From a checkpoint of a small mixture-of-experts model trained on Wikipedia: 12 layers, a variant of Muon for the experts.
Below are experts of layer 7 (counted from 0) of a mixture-of-experts language model. Rows are named router (the router's row for the expert), gate (a neuron's input weights, with its number), up (a neuron's input weights, with its number) and show model dimensions 144-191. Each number is 500 + 40 x the weight over its row's rms, rounded and kept within 0 to 999. Numbers have three digits each.
After each expert's rows: "gets" lists some tokens that make up at least twice as much of what it gets as of all text. This comes from a sample of Wikipedia text that the model never trained on. Tokens count by the router's weight.

# expert 105
router:522522515532463547534487436530482557467441506525483460528477505502540560492547532537507547443570441488498495528523531469458536560466518465496502
gate0:459449494434473482458547479514526534501519454487538439489578469510451459515550524494551504473545423488456474440452482481560538501423500469470603
up0:522533518451457529484518556449564544452492487499475503538429583528525577500552457524526481564562563494490484523532538549545524560447548607504494
gate1:479468453527503524468538537532488462540491474408457494484543524499495459461543497484478485532493444520498457513560474394464551520502528492476492
up1:466439551516542496553521509553460531501507502491453539520444498528472556469528398491499520530410483514496487521517500551504500506455437559626509
gate2:467431528514466520458542479443480510517489521510443487467578554460584446513516460595498527511531521516485456423509515456461435489529570563503457
up2:517519466529532469507460553531493441469491588455523580535506585483448486517578488439496473539533481477603510508478486543499529473502548500558531
gate3:476461557512554490512477482482454512511488483508524499490451498511582415466491506546534521481520479493503508488505491563528540533563450534484450
up3:542523443541524530456515491603519539502540479524419485468467507452505484529515530505531427509488516564468529471513493546552447535510462495509534
gate4:428521501439547484526514509522540468480563470492478565484443537496554524467503500495473480448550502509502446509450537564502484441447520468492482
up4:488488480477473470505485394537463521535504544589439442567543509473535498521483451519513496482518518432503489474585513498558517559495529525485519
gate5:485516577543492496496542440520479462522580540455468567468481495487462498513441541436492525426471495511494510463475473521508498587474549484467546
up5:521492473515503467470402508538516512501508447514488503421454544457590475452510451573528579525534534485510546519532562571506560458472488440553418
gate6:442453413514523510569474435510472517479505516523492513479458464445457589553480486473535463502552571457455490480508548475561484525510495511504522
up6:500534438489537422446518499525478513494477477425553519493531558527405373507535464447564508507497457509517533528533504545488469539502606489511462
gate7:479473518447505531548588446481480482515483486462511482508512536497457530458540559551531487481530531572478520567501493540444517527504499591493516
up7:551522523564482439457458500477495522544539542448449546456476520458492398512445507477472515481496510483544542404493549483501548454515512445527441
gate8:509483545500439535454528456489548434415448575481478519524511547542541468497482507531427570518442496490542516491539454474501503489460495478507482
up8:470414505532467543507537496455450463449477514518515468488510568550449490452463508448534497527459571436441476529605550483525458494508539500481520
gate9:472487497482461545491510476502547553501430485499520476517456453504510479496523460550479518496501503414488511504557519507538464463468524498486529
up9:489526548660516451530505515552494437453429441502509541440498509536498489528452489543538442483517471541512467511521457454545485462417618469537437
gate10:418485455589534560546502480428483508464491553439588488467489512494476548508489487511508554447555462540495442564517498536518519568550468437509479
up10:463475492523532593533557494435463556429481619440559542468444550502474589495495466512520555485499497490500427519487505453483488495538441544576497
gate11:488477503560537560540463501481524507587500564445464478426400550452556493457461434505533492443495509511595511538540543498498453488534544480600531
up11:432456498510553505607509550475598538529443558497473530547426478531515589486454470499499532455505519532552587562597410499519459496544421576614476
gate12:510533510571493532458469484511508545493537507438464471432513532474543475500496529506456515551463471554512447536515480484446522490491462519537484
up12:490507471510518509466547593521479506547491548506442451537520491487490568466510533535525486528495561573500447565496488474475516568562463488523512
gate13:560529555512542489484483473527468481431517524542448522450518482426446478476423492508500541526552457521404497539470528502482545457485539466481435
up13:570482482454559497487500533444518450546519503513513449587519450537505533548514463494504511595454467432541549459490379516485449513474497553556519
gate14:504479498523505537550498489461545478444484560452408488518525504561436565535506463496470435572535481502481488499549480533458513498470524561382485
up14:504543447432521453553563498475441561478473475481452547484574520547491508485542474503519458529566381487468487499554454538527519499511506560462534
gate15:486485536551505474528513549443497555529568484398500522459469415424458515538480516467487473499494504552514549479483517448529513511450500538518492
up15:531483548543523499485522487477475451572561510377514499446553544467481429448540507527470463492543559488521510432546442477495460493535464553519504
gate16:436579475449554448461490486464486499505559487483541479511485500485506514529517488474516466432513508486465472521512485484443521529508505490501514
up16:529399570486433616480533524501491453545474505492487525453534494494516559512534438461501543500492499476490552471493492481581541481498460482458484
gate17:459520536531475523532525524452458524497496505586525440465507534492524465437498440464415517570564481543469483590545543479504477517547441522535499
up17:543450497476508502496530489457513490516504525431522591486499515496551488404480493448442524560498484487498528584480550491439529477500469446445494
gate18:496524432489409492520474495509502524494524431551471531487508555450485530409511435498485474514498541489524525454554499490528493443511559483487488
up18:454473508458502520515484450462517496487480501474478524553528474466448496511554434549507516463542495477476479539505490517518534452469539468572458
gate19:531546521515505518438491496517626448525540510500500485484522475482470533586450459509486486463521517509568497466556491529478466511473456498444456
up19:441472477513522463485512413519477472504521462508454533526504519532487457461577469513455562493577497459415528490495494495512529512514533470532458
gate20:488427557559437443475459544541513466366469505496468493489509509460401517453432508539500475519431555496495511530503512487528521537486453477517446
up20:529410575542527522454463480509491491435457534426506549434511455451505521445475511524512543550502438571488518533486500499512447527581526503498496
gets: "\n\n", "\n", "| Preceded by", " | Succeeded by", "==History==", "- Website: www."

# expert 10
router:572568526539413545580518491567512486502465503590514498519478533428539502498563521484498561456525466425522507528548515488479534495493530447484573
gate0:507463419446430523505459541551459502551525495505513525413512560514544493453513481516464488414468472475607591555465544505537536405460548467539492
up0:551553588514496456533480479445401502494479553516523515458547486560489564478519564505542505525560533522436539467532469469538500550545457505475471
gate1:460481493571503533541493435513480539498478531510528441502479592498485461511511553494455508485501452559531501505542466586536593474530569523478512
up1:532526511452551471525437466490477532500452509475537528424586435504500503516476529473580499472461577512481456490479471366505467536450485550497480
gate2:457542534543456512512574496528526486547454555488562494503533587524436583499514549525456509473522516502443450488519511395511517568537446494513523
up2:479449500518549574501502467485523490532464558498525486476504539502462512471500472520559417511508598451442542461429511522491483496434598439580513
gate3:453496430518489484537489506529479500561486491606544512518509527438505496550554491533526446525532447497500539518487497488507541446443510493449493
up3:527497525446548552474485457542483567472519439469552440505455464474513528509474505553484570464561528466460460450480520547514450509430492517526507
gate4:490478533554467527473415501549514513561458538458527503429483459533437532441509517496524527521507495468550489516448589473507503548534469461443556
up4:483468559546499491524423524540468567479549503528473490411518483541578551395467459455526530496537553500527487562459563463515487534521456505401496
gate5:476510615517599512590544462521460620495458510477564505579493475453460516460508518421428556398468468422523425548433536548472502458496437527488438
up5:508571475518408502403477508489573416492484478453523504461469477468440465521499453507545417561489446542483583454564495469510435466469505486459480
gate6:547574488493429449460505469433532463413499416568478529529477454533504517480485537498470447506445486433464528537512486466508495534513478469537469
up6:547551502535509531487510477468529525534488487439532533514540497485473484490413521456533531554502542489536526504452538482547513517493545498576519
gate7:523598532468464512472562504520571545507527518533425549558535462599539558467501601491502485481529458464478552537539509394504602563494493559515539
up7:465439527474553471502417522502468454520464491496537451505524547511602532418529386480548449446533598470510519510538444553516521398433569483447581
gate8:461572448443487458493546509537488515546458515481530503509493483603543517438498448430499503404530476446481460477553558473606514443492564532450541
up8:443506509448499516475468551430504517481448446442534484524499534488548544571462508579533454494498599477543596470486476513515525541528513504466495
gate9:548553521447519523575486443575447443524460467507491502500505498534500519525543505517448548497645490527482433562497491465514512517545450473547559
up9:470494478410569475492429536511499461525504443557504421524469545500478493488493564501442474527414462451451486501508425514515475482505508467505517
gate10:544472524474546511480447530565518515489489519523521481518516515569433476510490535521458556583533486526551542517457512474480445526501489474485522
up10:496521570517467514576479469482458406540481509477525517481495537462523487514511453478493523486493524526459525461466523470541522516484528520536553
gate11:556520565534482463509429472552450521528480423433551459466550445458441545531513483538599550531447472463484472420536441528545455480456506482558559
up11:458485504555486522564456466569499454426469496510567517477506501432426508508484473508609467499444585473548594451471507499489525483443519517462423
gate12:478491481520515464575493496514495520543453520485546471508461502506535482448555539492491541483575559520494539519516411527557560484561523569526583
up12:466493477532516533504513472518482483449531624503557522458406465525439516470556471481485461546562496445486544455561561538511500535430476473478486
gate13:483408532571488537503475540504513474540446535507446489487479539544463586546507485483507445442511496506526510486515431506599451471538509497451478
up13:462475475465486565492431540418503491401433523482472505543479507479508499463464498457510501437487541457468523538577498428554493448505457460391460
gate14:551516542550438424491548548456506542461499487506464445480487582541571550511518494494491497487433507494535419597481542478470473475460518414477513
up14:438499479498516493452458543508498522498498456536532443477465459556504442516501485498478455515509542421546534477514450539547484464491574526500462
gate15:558512518507433510494502497499513512504545482550561472505476379483566504572508514502500472541489564453565487471475471559487470504593521474539499
up15:510479529470478521493477500483519500551471471534416514498494503563484497494458460544539491488560526495515520495502510488521517428534516558499476
gate16:488548485557490531472548527555500529518488499524499457558427536486497528453522536506537553539531430477617471459513587516518458532495452510485497
up16:495504514564537562501490486473559503558552528463529497494511578452481447500559475538497436463482524481544541516427479448447470525504523541463510
gate17:525414465473466460512490492483552543514500459513535533510524538524512529550466565467535546490446465561574567526503490515467537529513475511529502
up17:433461436524519473534530483489478495465503520507476534538529514470512437460498465507468505536560455457440429461561483560557495520456500491516530
gate18:535496483505461418504519442500527473497446573530481547511464514604501572560493568542565504464468494464468504460477448494502542472514499466463522
up18:483481463471479479571510478588500576497495543486501469587532485512561586497536538475596477492566484462503521477526483512500540491546534497493428
gate19:538542500505545514490521510521471474520545514520506519477488471480465421480478595509542493539474530519444398485514507527474451563511496475541497
up19:443538429537534393525501576488481512482422489440475511500454490458459506528570488473561433457517484477533475529434563531450480526449480552605435
gate20:525523497431465499491472535513500472604552534547548464556532451463527488488540587530491499491501509475444450477474554523541474423454521488484525
up20:586523497583403471490506470500460503553447471504492494502462520536501570504575518539471486479506473541523478475448509454522580491552502487523472
gets: " (", "(", " (born ", "s (", "a (", "\" ("

# expert 41
router:492516575512488528565533396575419489455422530496471484513487498434555516498526506544408541460526474492549568517542554464486598524501526455472496
gate0:538507475534535548510535467467464499504491464505438454473557485481563515518478454522471479478485512529485517486522437487499556481459485527524478
up0:543543476514495507492560509481444495545452454509486469480553535505527547551498465482444467504499487485468497475541515464509524496487501483517486
gate1:445520493469417501493490488540520555548516532528525427483426498412525543542486441514516496439489517436526524444512505471538449498504404520497441
up1:447533484530511518462452481507552552465492509539504516501484456498466468476590539514508479513469427561467475550526520459484430512526526474533512
gate2:511477485498461503463486462574534519500538493583487508503479496526571522435462510556542483537486425536503474504480497540541506482495520477524442
up2:490526530497575561469456471530518492493498565487520400485533498478464506460469514513503522527507550527524464570505535474490485599528527556430473
gate3:428468514583481505568545538457477575516439477486453495542483453437527525492499448554492539488490464446537540464475491541487533539468490539544485
up3:490464536525517487557523542444500510535428483450488549523541475440541520487499425535537481468539536493548566485444441538521458560485530519539488
gate4:505472498501439478464549479486471539484501544537473485420533493543520532517529496473495487554543513500545437507492473473514453421545468518469518
up4:462503568492543465491450540529514528491478553486506466454492615529533472495459456543490489528547521520516572486503545523507555489517522486467535
gate5:461485513461535480501525534459423440537566572499489531469502462557456520500524510502592475479487498490468505542467449545468507510535442516491427
up5:511423531521497566486484480519486527555516523567552466451493510545512541535517464480483545488444502427444453455479528435524564484572507547424560
gate6:551471564513534557539552467506543508472480502468553480547472513505422539440512554432531469497460437540505491565535548412515535526533549503483561
up6:532554482549509551508481501514488519499454428510527533460480478482529555463509459452507529488610526479481505497498526487553367563554502470530443
gate7:521494485486554552541478473463547450523456552516463490487454532525475418457519519517475559531448469433467495521452528493500450546468493508461527
up7:540592475567498525483502543539430476556479492556497536560507481484487558582464522494533459462547520500550483469579495493534524438547582548491468
gate8:510540506475572468600489504466536533481436624452483504537498550484458524498529485512496585469529463576460495500473387497461510510482506548514524
up8:551491527449517444467481503426514442427456463490515454462462463472453537575503533426488540517467508508465546422516487467531489456526523524498571
gate9:528558539554499453486431530510560475495494511469522480497553519445471492527465469464479481479492496546540502497447524498491464515528508540460492
up9:493596439562467523519444533513466488471463485507495468519517452481416549407460512535573562454486453479521442514489542440431516540540540534481514
gate10:526479533564502535491527534492576476521477521505470563495485488559530464535524512462527467475555497574523529497465480483475515490484488554431481
up10:538509529423482475527535448488496481450451518539553565537498431545461439504477508498418479422517493579510486519486455479464521584519484523491465
gate11:478504522472450517468580565510496502557496549566528602487447465472428462423488483483490527492507509524538527473552525493514499486477519483522522
up11:483499493516573503595522487488497468489497538487493465624503535554490487489508528503497514414445371525518517488535483460542439544460498467534531
gate12:474444509461492461511529466526424515419488551452475447591494553438506432492553537536420472413546545515546497514541515476533541465508510481464496
up12:482549476560498477489529517525502494468530524514453509548490491515467544537502478460570440502499462498495441458463456503489430571471541475550491
gate13:499509517472566526580443506511556491513493455522550466491556480510537510460505482547471474488516448463510483467516475493538482545475551559470486
up13:470561517530446441477593506461450570447457561527479554498529507508539552560448595479539517473497559523531503550532419463483527564556484534542499
gate14:517486605504506526552519418427580531546593533466500480549493510479563457446551504388432480517476527501547433485531489484503444541535453535538534
up14:562496556467482509562593460456476534482535472467546503521523413482541472477533502425414444509516479531507503469594502485523473514566495508494539
gate15:518552468526434498575533435526483588478524478544531508510540560505537490573485528474507491472446441515497451560530481487465533458567450505446472
up15:460476539532503571409456502504467502566517524525506505486492511440486467503584464485474476549489516521522505418437469561485437592491511463560533
gate16:535438523456513499522469432445543471522484480506484477566490545497585475606507474538474499544576468536483442530535461522461443581507492505520562
up16:528523489521475484471572511502513513466534503534513447510513493485490475542500462504468521531531499528496555505495551483523518451478532530431448
gate17:507569503442527476441453553489418468479487540542461572465451593491537486534449552536455396545486527497465485494469463515436541413591469564536486
up17:545468536554495452585542492470541508477413496538581530537447506459482487589538471528493571436489543526550558476520506459554477480476506502475501
gate18:537513517474460472539436501578414536485465523492442548516467505558489487525456481569496480451524511507461547470481497520530515470481411481473477
up18:397518488509494548536551501388512508543568454545539515490504511513493514470473503470526477487473461436538522572520553495483539581581521513586556
gate19:536469415470481467577463537499528537475579492514457488467467464582511539537489553484516461477453419526472497478414550511466469477591471461496512
up19:504486506524452487526559478469544524518497499483552552488533541504478468510459523510500465469481493519467616555533536466520525477543405490465493
gate20:479518524497516608529456540587494476474521490491511468467570555462532514459520489543480475522498590453529475517483501504467564536520498456448546
up20:554465534499556527539546516441520465484549492534461497458525545483488510482518456547410457494475491484547500551522532487477502560483490460481534
gets: "\n\n", "\n", "==See also==", "Personal details", "Scientific classification", "- Born: "

# expert 156
router:493533578565517543541501490549482539476480553540507514521428474423490494513516538506527531491565487437510523525531521475481473498459544489487517
gate0:557542499533482494486566437425479554427509558437505436530532468478489438529512493506494503514471454554485461539463490443466425567506533423536535
up0:427444431480560539553501466546487537500508521527512545516478496512496485483537493516501508454531533533452493523592448549477474512540397513509474
gate1:551473413590525483503474557602449480484504452497494508522468570464515477553492516501541547529471490531450561450475534472531527483453476497426464
up1:526497496473479448516463584499458461567514483519463535497492496515454454469464447521585450562460586551497559518463526536461519538443546482495450
gate2:513473541461445475521497535509503491477534497500511524450466447493461508508443521588472531532464542491530597515502479557438518530467451580419561
up2:539489545486565447450543535510467463518476453474453525545466513488459480515520537587462431515489543546498450492503520491509570570529476590520563
gate3:562434428541540514461556559494525553505531521472467522470451437506485575411511411479567446478494478519496561512463510505478466450566520450497469
up3:538476482459520486432511453443584585551462498579475459538477477575546509455463443483589472545501539506492491466522469520490402467455549411536464
gate4:429537510533470539510519497494478539553497533549492560638504484455544507541451464502496490488544529531564491564474539520463512523518524553446472
up4:516534526517528509526560458498471482568462544481508554477484495492495507525487522476541511539451462503420456411489567516530512526534513428477521
gate5:526527514594499545461450592440458476504461485541494449496427459462489487530495503500433524430420553453554534542452529508492550485516491508500528
up5:524493519494465576551420497543454449513460568539456478486412526485544537472500503521457452565467527425491496478517467465513511443449520527472466
gate6:538486532512440395467528481480569525453567522442455481467584481618521506488557474512518505466504492528522587467462570545461525573524511594505498
up6:503529444546531479476478552479522524488532533443509530498513457585551535485454504505519537490513498512523421538523480479527501456465408448544586
gate7:516505444382523570558541453561479505559493482536511469512497494533518487480445543461572545418553449523533501439437541466547477522496425506586553
up7:610486566492486436466470461453542523526599559474542470485413501483558516487467485496479456542529502496472477468471550504517465501503496530506403
gate8:492516489488465477529475471538517575525383515512479514529487524484494498366509544483519525532501476503551483545415506388575471489476498494533490
up8:487502507396510487416475532454449474477540530502504505430519519509494530576541502479465435479415494532524569546545558533520611403522522578462491
gate9:529514516489544483482472503469562536490479544457542520491493500574500522573486504436596530511510427535492551466568525461475454482479502538460537
up9:574486527539481529547530467460432517528596522509559573555473442456560546485528522558504496425498515486435468541575515567523504484515452489528495
gate10:453550527456490536536529502427504502519436469548561495526515531565500491478552481493487527475493455619510534540454499538528520488500502455535469
up10:458564606521500540503517525482510454511452566559538513521488517497525582461486576429512562448494483503510460524518531458468465537571486564529552
gate11:453502460511496536565440427572478545455489439475510556501515484511498520480507515425491546470537522439514502521516569512527393559520459424449548
up11:496480498550511494508546437509557483517492550528529473479519546526491442460518550528437596541565441521484432480442470492451474541489449489539518
gate12:418488480499474514533582500469473449488509515528464513535517407490562562465547472511540519494535474538516466500480478406432539496493500582476520
up12:439475486493464477464553463498527565461491432538503450549569513507568542484467533488449530536550533556503486467479513555504511532527429430475499
gate13:505422490473456500517483488453436486498488511500552525542471518511533550613505489476500481487541496503521554526527460533519516558438544539535515
up13:496475537455554450527459488448458525505482547498500418540481454391497436484505532489539532525514466492543526504524586488458509522445536499548479
gate14:437470537494517507500449477441499552511510504527438487541487483500492566499525469496468517537492506572434478545488472587536518494515490467508479
up14:480546462554551535474477469449532455595529504503588500502470546575485562552565524455510481435523480536472529514476455474491496504509554487535455
gate15:530589436478473574490555547435441521544435462451462475482486543520443556538513526495509486410502536476508538483495469419508478471525458530449566
up15:472565485527478527473550416561448484516469478533551479528428432465472514487453540510541498533493552573513455462469500522505428517461464468560480
gate16:514496584582470517495482476462551506548528559501402544504521508528485525514519433530518520472440477536470434495500479471475534503477624544459487
up16:505494442520512533510536539513493461510503568406498554540448551470491391532547483511567485441469537510553521544416572495543574476436586487537499
gate17:562550489524570439482502465498445524465541599545565482458515543394441490544545483436518506457498483413556466486466411481475543474544502496469543
up17:439511598559466503608530502450518498487443470518532518572427518496500482461496497520486438553514522424536481541514510539506442510450520466493522
gate18:512550541507473486542476497478514486527526480507536530506444516438478459453543544503481417455536451517406445464480451534456468542459462398513526
up18:474480508526518430524463551527508586504485558509460523490483452514426522499556529534546487510467577480489515455486504464480519484428526471422461
gate19:461524472548487431500438451531502540535525469574432505499555538521537536414546538565466455542468452475510553486504565540519492537514471543455508
up19:438537524567447543514500492547467490453392481433506524526556537468533449535471513467478552460526525525500460489410422576519531492568541443532532
gate20:508537508514419508494515556483502507497489514465511481481458537448497482528556493406516497510443495542541533524473493582450515519520537531428547
up20:432537474503471464487452513480523506493474490449491522486518499476511550445489479455542463468540543532488558470440503535415440485530472485433450
gets: "| ", " ", " | ", "- ", " |  | ", " ("

# expert 96
router:522515431496452540562525432507539542500474490503480457542492522503537503500525508541518549429542471496508517522588518501468517572457539497425522
gate0:552495446512506530475552490544492510509507464429444541522450590514515517597549473571441523484491506503550505513495532487464556494505538534522508
up0:506532456529552555456536483479593532462455465493462555524444375463480539489500509460529540508459369489474552571489519439466509534453535533466467
gate1:482548516521549508524413416549453385487427477595567499466535479532521603485512513489544442578456418461496464520544456520556471517465510437479458
up1:579517445508515471522518423495457458551462495527452500451480577410535466508561433509573453455426492604509514471578503545524487580521525532487522
gate2:446501511533517481449509496504480512521487463458472438557476531463583489515506481412491481486502440469517503487470526567527540476562490501589504
up2:423508586496486459540553545493503456500487471577413498547524449548543534549459529482507505572451466547501503474515540522482529562489544553533514
gate3:484443448544514493486442502477465507495438555525537502610539476513459455578476475545496468439559498494502514531487547562474440539517441561448547
up3:461426542552526480463507431499560499482460536539502497412466421477536521474471464559557433582509465512469441514446435557546445532416511474531572
gate4:438437541525472455449469520559467444510510458497503488473527443510512532435501548550528497522462488483477546504503534578499592572513461498506510
up4:425466425445434477498438568602520468554500516460462549463536464526566538483526480426512491514534564453500537555522539552461475598534514540547492
gate5:516467496508470469511412560499451480535455500528473489503461506532488519503471524536428458574459515505442493483500524537496471457473494465457410
up5:516429482491497453461571462487538507495493505466469518464565552511483460496460575385527555525548443521472525454477452478410464487498507518567547
gate6:528496447438428537558534500478534483481491491539490473544517596571556542463504508460436481573465539510492536438446486487518537538423473474497466
up6:487523471536426482528518545496530548478539516539462505545477585495555496471482578505503518519463532511511532439450512547479509513464533507529420
gate7:489466520528493525548465491547478593512521444515448596480480528522497506432488431495533456475459499503472505511494511515496517548450496519503569
up7:491437513559443543550535515488507468522452571458566503519481477519418503449434465538382539459530513515490461477517456513524422550528522547485488
gate8:486479468546499497496570495471508566534505478539492535509515498446479506532474453492559520473537499491507516482512424422542496512495508516448458
up8:516452470574532538464485460511544516508489507488444497471413491439595536509538501431557567479559495551486537503484487451475530475504507493550493
gate9:388471576496526440485511498558470460508531559437496516496558484445506475473549476516419525468471421509501510500509505460526536471576530464507558
up9:504509489512523567502478549437539537516496476445540475425474534569463564501557528508558424507487548461475454461470442479455481566496444540443461
gate10:489568438441563504560449490439436553451541502431523495484534537503486496498516426503480543429546494441478429497476458557486538455488488539478454
up10:489458512513569486517503372554508578509550493523526436556466451459474499479529550507519512549510486463571461518516556543461492547535459480514489
gate11:439445444452530495487491437480431553486492548396447446545555500446570577536504533512561499531500522625504528459505487517478401507529463497477508
up11:457434482532557471466531450460482576505522473452426484573494438520504514562486475515509478440549508522476552543510547558497428510555491422508521
gate12:498513427482458491508518517505565441561473496447512479481541552500498513491565485518522459447484502568480468542510468506425547564563508425510499
up12:471471502534502529522487523501555439544507503495507503542543486519550485461492461506549549553407517494491486517504439487533514527481478558412491
gate13:485465525618432507481482463504457469518487485477474502522458493522493480483547493481484443404561482496471458493489561513535537543502513452522488
up13:532539464404531497462507511417553451492555472461533493517494499534445505441427436485446463539539544431556511587524452539451447484397585476500452
gate14:459527540482525434534489537485449501525479565458493472401525545504474483503516571519466491520536485519477480515507521472504490449536526441495590
up14:525533467469491512495488501441521534490502599522496487513555505467523483487496440498430503509581502462476517497463422492542484538541502444487504
gate15:527506477504521429481473519513557481480599440522455501496505507567414501469510522462500488559514539476465415516484593421521470551467507515497533
up15:395556450517484459556527555532528469520581452552525563401471473503525536497457481498555550506539447490479476597559535429493521502437472457495446
gate16:503424500500521490449507530512441451504536499511487493500494536462511485490455541488472532505533532510549434499484493505504496507492530566567560
up16:497472450476568558486464460523537472562494479475469515471537459508465478536491491556503560589471496544491487459462519477528464506550484491452547
gate17:448524498499490501452478498493516514458555502472501534541450460536510516492515496422549478470418468511468530474529526512498501447516499463488478
up17:477485532462413518545449497502503519447495504454482493449474478492473550471523506466479484478535509499496543542516553536495515457506486451471526
gate18:464538536489486500506538425516519478469552563449505453516523536484475460490544607509501510496575549492533499507507404493527484477489540556506513
up18:563494466440514479527393482502514441492442481505483523538479499437555484540520417499518429413503505410537552527508558477405548539380513479490447
gate19:532510415541430538488465489510477550458499459497423540562507569443515486450468428575528512462489531498466584486497498555535512519440507471501474
up19:504472475502490489538477514484471562579483554517457472487489530466501559513570495562508512431480487608500541509496468466515453513561504495464469
gate20:507593445530493559504506477446506482470484573447454554469523430465485533490498467524488487490491470471459511428472464500463498479560578536515523
up20:540575455504534528504508439473458448493516526422491504448505442563479582444408453446450427444542525507513496503458480600466459519503529482479457
gets: "\n\n", "\n", "==History==", "| Preceded by", " | Succeeded by", ": \""

# expert 114
router:541569515593479556573512440502494540449490506548458514499417495466517532560531549531457517438561482457520519528539515469462509486500518496482532
gate0:500465443558518488456530601474493576519488439445476433539536531567554472506509496472539431530529452464483557495430518544477569555497481518454472
up0:468526470453472525444424495517495487462524505462542537508520479515533496505500499501443514535460474537439494574479551513473516496481572503482411
gate1:548539482473557441484457506578570488456511517462494495508500510513523411483473493556490560454462518492586550546484524465473441484514516480474480
up1:558472553439453518487510437457525535537498464444535469554477545442572425482497508448427552554548460436503465498480519492502524615534542482546554
gate2:464467536526559495590507453530444510501541515532407469545569470509559565526536538522461474508489543461562482493505581492568491466491554561524465
up2:439485508477472557563521516523499529448512460563474467571553499532454454493517590493515501525517520417454538501585439474522466471488475517568505
gate3:489536529484485572476494470476462482479482525462526483508546500544542579507524498530454472506523492466429526496546480578506419463505489499545487
up3:457590546507535474505488514471512477484390549451552476523518477607503533546490555566497522490477532498504479585476458538510486502503494542559579
gate4:550500471499514464537575452483518507468505544514507565513520466542476423571440431443468450471476520484534511518485403464492512499496443451493483
up4:509536497578455444515481472485552473493511539486457519534523476477502509500499531520474498555477461483535528457476562483478480436490442441559571
gate5:570503462518466538553452493482463471405483467519565509487466505466502445537533494503512435555481519522455622469550503480536560500479570500432448
up5:488500473517486478516546482466481542536519549420479444513560505471509479409455494480531481424558512446461483510523439480435498513483494451533525
gate6:482580516542515445514488493421519491493537468515543478488510506479439532523456518493480505456521465504502549620542506501509430449403453552459519
up6:572550518430529461439463482527448490538565581504527416518477506502531502465522485485512549552488460521504557514442467500457492523548510516470491
gate7:511513479481519517405488437537522503469550531514509415488524551542508514525496532520539488534440455427529578519469510486503553480502508459495563
up7:479392476470533450446429532479469438506494447524495471472490527469623465487512455475553498452446534551506575523460523456507532511519536444530475
gate8:469495551482450551482462491510566456509475424514518497491492529508530534497554509540436505461532512491492521438451514533399545489483589578492502
up8:526453488522564564581514500418538479448563512518526495433435514462411511530510465488408452503482478471515529504516491548466492467467523546500409
gate9:456445419542484568521571527461489513516484471509513493479559541478546436493535484511534468480552574399478520484554531499570509539454527492467464
up9:508472433486544481500554486386475477521439495479472490443530565547479499535489484491537517538435486393518537441543550581516510530540518508475594
gate10:525429396484497546566555390476404503438620537514447506539502560548564491547459522531542479472558465452530541524559451526454455503534454530424504
up10:465540424556530495438480514446451475515579455414505478550510531560480482477497466520528476533511492495468489524507459463547518503477492429524484
gate11:508540477541505519521425513479481498489503533446510517472487529419505505459496455446440490497575561523428450512465540524490532484413510519506496
up11:525528414518475462449493482484461458527455585495565500400486444469490504512505506492494514513529531469482446512528491444563484440516541442496558
gate12:518485506550529517492518507464471489462542488560518412533417487535483556485509481444537494518507498472529537532508509591525479525462467478515473
up12:507508489513548491567572483501530551532529474508519472524434478555545530430522463518536487531487538503545510437495512593534449570497494537463504
gate13:485504532495457533534577514416467494534455503513482509559533513585545510456540530473512438488536518525581542536544465527478521411470501530515526
up13:462517494465445521537500530474491502506501533535462442541495543523468514449500438507490513472466562529448521446510457545522523584497498493491524
gate14:544449503529486474466572458535472484516470572488516509451459523519528503439555461501492476489547519516524580493512453536475487576442523502509554
up14:537503621514502492523485460488573505413504551477488486493438414512491453528475474459576546488457463514475501528525471588483486508503509508545448
gate15:507546574474524423545458538528564486458451532464517485485497416513514527584514497494535428479503422491539448533506481502516420542553463482506473
up15:467466513534459555574483507569561518457493514452491496507517574395478500497499555483398460482527596471537560501528499484553491481489512540462476
gate16:488550558510409530545505492503577482467457481509528489547517539436481485525540541436521465576493474554505454525449462477496529564498523504507516
up16:537514579467560491529512505525517458530492533536516458622546496586489448527477515520447487523485488419490515505555519517556543500457548466551526
gate17:494447476533520499552451506454530539505510567534476479438437505496477470524521447524455450475480556456522522518506448454551546557499529479533519
up17:590462471490490468430511525557480470426416465406494504569507529552510528530520436499488519456497479439500470537461504542445434399490504494505502
gate18:527513387507490484450475523498537496513483570483512506468510506506534536513471525456555476480542494462590474432546545528470475462421527521497460
up18:456450516542413501521524497441471532550500538544465476523451512479605459446516476512460463434458426437441443507432490551440512525439506484502481
gate19:507513487574518495554496514493434467506453543510445530479485464546469513549501518435554594440551582418469474529480471490479523469409439510513465
up19:549523556529483482594524497505505503506539440564452524495494480464505489518479515522453531457522459423448536496490467502465495471464479447525438
gate20:474539534563514461475502463540517537543446524521535567518542481490549461448469566474458521481523487507583488492369507457414491478538564541507528
up20:485579496527511559477541447501567538507504417515545559511434458525492474540572494485534547518534496494573557537516427449429464452504474480538501
gets: " and", "0", "6", "4", "1", "3"